Experts of a small language model: 160 PolyReLU neurons an expert, a softmax router.
Below are experts of layer 3 (counted from 0) of a mixture-of-experts language model. Rows are named router (the router's row for the expert) and show model dimensions 192-223. Each number is 50 + 10 x the weight over its row's rms, rounded and kept within 0 to 99.
After each expert's rows: a language model's description of what the expert responds to. This comes from a sample of Wikipedia text that the model never trained on.

# expert 47
router:56 56 44 42 49 60 40 55 75 37 37 41 51 52 46 57 54 51 59 66 45 38 24 44 59 46 58 60 49 45 51 58
Description: Dates and years. Month names and day or year numbers in dates, such as 22 March, October 14, 1988, often in election or race results tables.

# expert 14
router:44 55 42 59 45 39 45 55 48 36 45 29 55 59 43 28 44 44 60 50 47 57 66 33 60 61 50 56 52 42 44 49
Description: Conjunctions and award years. Mostly and, then, but, while, also and line breaks in lists, plus years before award or election names like 2016 Tony Award.

# expert 2
router:44 50 43 55 50 51 44 56 64 68 47 67 56 47 55 44 49 50 57 62 44 41 42 60 50 56 60 55 53 51 46 54
Description: Sentence and row ends. Sentence-final periods, table cell pipes and line breaks, plus mid-word pieces like er, ar (Roer, operettas, dollar) and century.

# expert 9
router:45 59 41 44 45 53 44 55 80 52 51 59 56 52 51 47 46 41 49 47 47 50 36 54 51 65 53 39 46 40 43 61
Description: Counting nouns, numbers. Nouns of people or units that get counted (viewers, households, residents, medalist, year), agentive -er endings, and number cells in stats tables.

# expert 16
router:66 53 43 48 49 47 43 57 49 27 46 60 57 55 42 69 59 48 44 38 48 46 39 54 45 51 52 63 39 46 43 55
Description: Verbs and political adjectives. Verbs of giving, providing and preferring, plus adjectives like political, commercial, Democratic, and the word if, often after a sentence's subject.

# expert 38
router:29 55 45 45 49 57 43 61 40 34 60 25 45 56 61 61 52 44 34 46 48 29 35 34 39 50 58 64 51 43 46 50
Description: Table row starts and adjectives. Pipes opening table rows, list hyphens, and adjectives like single, large, annual, independent, especially single as a music release.

# expert 37
router:67 60 43 42 42 58 45 53 66 50 52 70 57 45 54 33 47 40 49 72 44 36 33 53 38 38 54 52 50 40 45 52
Description: Capitals in parentheses, non-Latin bytes. Capital letters starting words after an opening parenthesis or quote, as in (Cate, (EMI, plus Thai and CJK byte pieces.

# expert 11
router:48 62 44 46 47 46 39 60 68 56 51 73 55 50 43 55 54 43 55 49 42 48 26 61 33 53 54 53 31 34 46 53
Description: Table cell digits, letters. Single digits and capital letters right after a pipe or colon in tables and lists, such as 5, P, N, plus According.

# expert 36
router:64 58 44 50 45 51 42 57 20 48 69 51 54 50 46 36 57 47 42 45 45 49 44 59 44 41 53 49 45 43 45 54
Description: In after events. The word in after sports events, naming the host city, as in Championships in Doha, plus to, took and taxonomy-box pieces.

# expert 55
router:50 50 44 51 45 54 50 60 75 53 47 49 66 51 56 39 62 47 42 52 08 52 48 50 50 43 55 53 50 45 42 53
Description: Sentence-initial subjects. First word of a sentence or clause subject, often The, a name or a quantifier, as in The Lawless, Kobayashi, Both.

# expert 4
router:50 57 44 39 49 57 47 51 61 57 51 51 58 56 41 27 54 42 24 48 50 63 79 55 41 49 49 48 47 43 46 45
Description: Degree and negation words. Quantity, comparison and negation words in prose, especially the only in not only, much after as, and no, never, even, less.

# expert 1
router:52 53 44 47 44 49 40 51 55 58 74 59 43 56 44 71 52 46 59 52 48 53 61 36 47 54 56 43 48 46 43 56
Description: Institution head nouns. Head nouns ending a named entity, especially School after High, plus team, Corps, Lake, area, and table pipes.

# expert 60
router:61 53 43 37 47 66 46 50 83 66 55 59 45 52 55 39 56 42 58 51 32 43 31 42 53 26 48 61 56 43 43 54
Description: Surname middle pieces. Middle and final pieces of surnames and foreign names in sports and biography text, e.g. Raley, Molloy, Szczepańska, Gracq.

# expert 62
router:48 56 43 55 45 50 44 54 71 61 58 56 55 56 65 49 52 46 68 65 49 54 29 45 39 45 56 54 59 46 43 54
Description: Reporting verbs and suffixes. Verbs like announced, proposed, suggested, the pronoun him, and word-final pieces like -ed, -lets, -py, plus pipes in score tables.

# expert 41
router:53 52 40 57 42 50 45 55 52 50 49 86 51 56 53 53 47 49 33 60 32 52 49 40 50 49 54 65 51 40 49 49
Description: Spelled-out counts. Number words and counts before nouns, such as two, three, several, few, including the second part of twenty-eight, plus line breaks in lists.

# expert 53
router:74 53 43 50 45 42 45 58 61 40 53 52 55 51 53 40 52 42 43 41 47 51 51 61 54 50 54 47 61 43 41 49
Description: Table cell separators. Pipe separators between cells in sports, election and statistics tables, plus dashes, semicolons and labels such as Awards and Notes.

# expert 39
router:46 55 42 53 42 56 47 56 68 58 49 48 65 58 54 60 47 47 57 42 52 46 40 47 59 50 51 43 47 42 41 54
Description: Relative and subordinate words. Clause-linking words such as which, where, when, because, how, whom, although, and table cell pipes between entries.

# expert 42
router:50 53 44 44 48 55 45 56 62 39 50 79 48 54 55 57 42 42 48 51 47 33 46 33 59 45 52 42 44 42 41 54
Description: Name endings in tables. Final pieces of foreign personal names and table cell separators in lists and awards tables, e.g. Teyana, Kahanu, Jaisalmer.

# expert 54
router:62 58 41 58 46 54 43 53 47 68 46 47 55 58 57 45 56 48 23 53 44 38 39 35 50 40 54 59 30 43 45 55
Description: Articles and a- starts. The articles a and an, plus word-initial a pieces such as annulment, amber, aboral, and line breaks before new items.

# expert 19
router:55 64 41 41 44 52 46 58 44 63 42 63 52 57 57 36 50 44 39 51 50 43 41 57 61 56 56 56 57 38 41 60
Description: Surname endings, -ly adverbs. Final pieces of Slavic and foreign surnames and places (-ski, -y, -cki, -feld), and -ly adverbs like heavily and closely.

# expert 13
router:36 51 45 42 44 57 39 58 60 51 40 58 65 52 60 47 46 45 37 52 09 51 52 47 40 50 56 53 34 35 42 53
Description: Plural and verb suffixes. Word-final suffix pieces, mostly plural -s and -es, also -ing and -ers, as in clues, saddens, subcategories.

# expert 46
router:48 58 44 40 47 64 41 54 64 48 61 54 45 58 47 63 52 45 26 42 56 55 61 33 51 64 60 50 46 45 44 57
Description: Noun heads after modifiers. Second parts of compounds and noun phrases after ordinals or hyphens, such as upper-class, third place, 19th century, New York.

# expert 27
router:39 58 41 61 45 49 41 53 31 64 67 49 46 56 29 44 47 42 53 61 50 61 61 37 47 61 56 70 59 46 42 52
Description: Hedging and word pieces. Hedging words (likely, believed, unknown, possible, suggested, ago), the article a, and pieces following As- (Asad, Assimilation).

# expert 51
router:46 61 45 54 46 56 49 51 34 67 50 69 61 51 42 43 38 37 16 45 44 56 58 60 53 56 59 58 47 39 44 59
Description: Newlines and name fragments. Paragraph line breaks and consonant word pieces (th, ard, rd, hu, y) within foreign names and rare words.

# expert 21
router:43 54 43 47 45 56 45 56 38 77 52 56 53 60 63 54 41 43 41 47 45 55 46 40 45 61 61 53 39 44 45 42
Description: Coordination and abstract nouns. The conjunctions and, or and & joining noun phrases, plus generic field nouns such as music, art, power, data, research.

# expert 18
router:51 52 47 60 37 57 50 58 23 41 60 31 64 58 48 69 46 48 37 58 35 49 31 63 52 61 63 61 35 45 43 49
Description: Places and under. Place names and regional words after the or in, such as Texas, Upper, North, United, plus the word under in any sense.

# expert 25
router:53 66 35 44 39 61 34 58 38 69 45 51 50 42 49 31 55 45 33 64 46 55 59 40 47 39 50 49 57 38 41 55
Description: Line breaks, opening parentheses. Line breaks ending lines or headings, and opening parentheses after a noun, as in station (named Rocket), policeman (Robert.

# expert 61
router:49 59 48 33 41 48 47 55 61 52 47 34 54 51 38 42 48 38 43 38 43 37 51 55 50 61 58 61 51 50 46 59
Description: First names. Given names or their first piece at the start of a person's name, as in Marco, Tre, Robin, Chuck, Gilyard.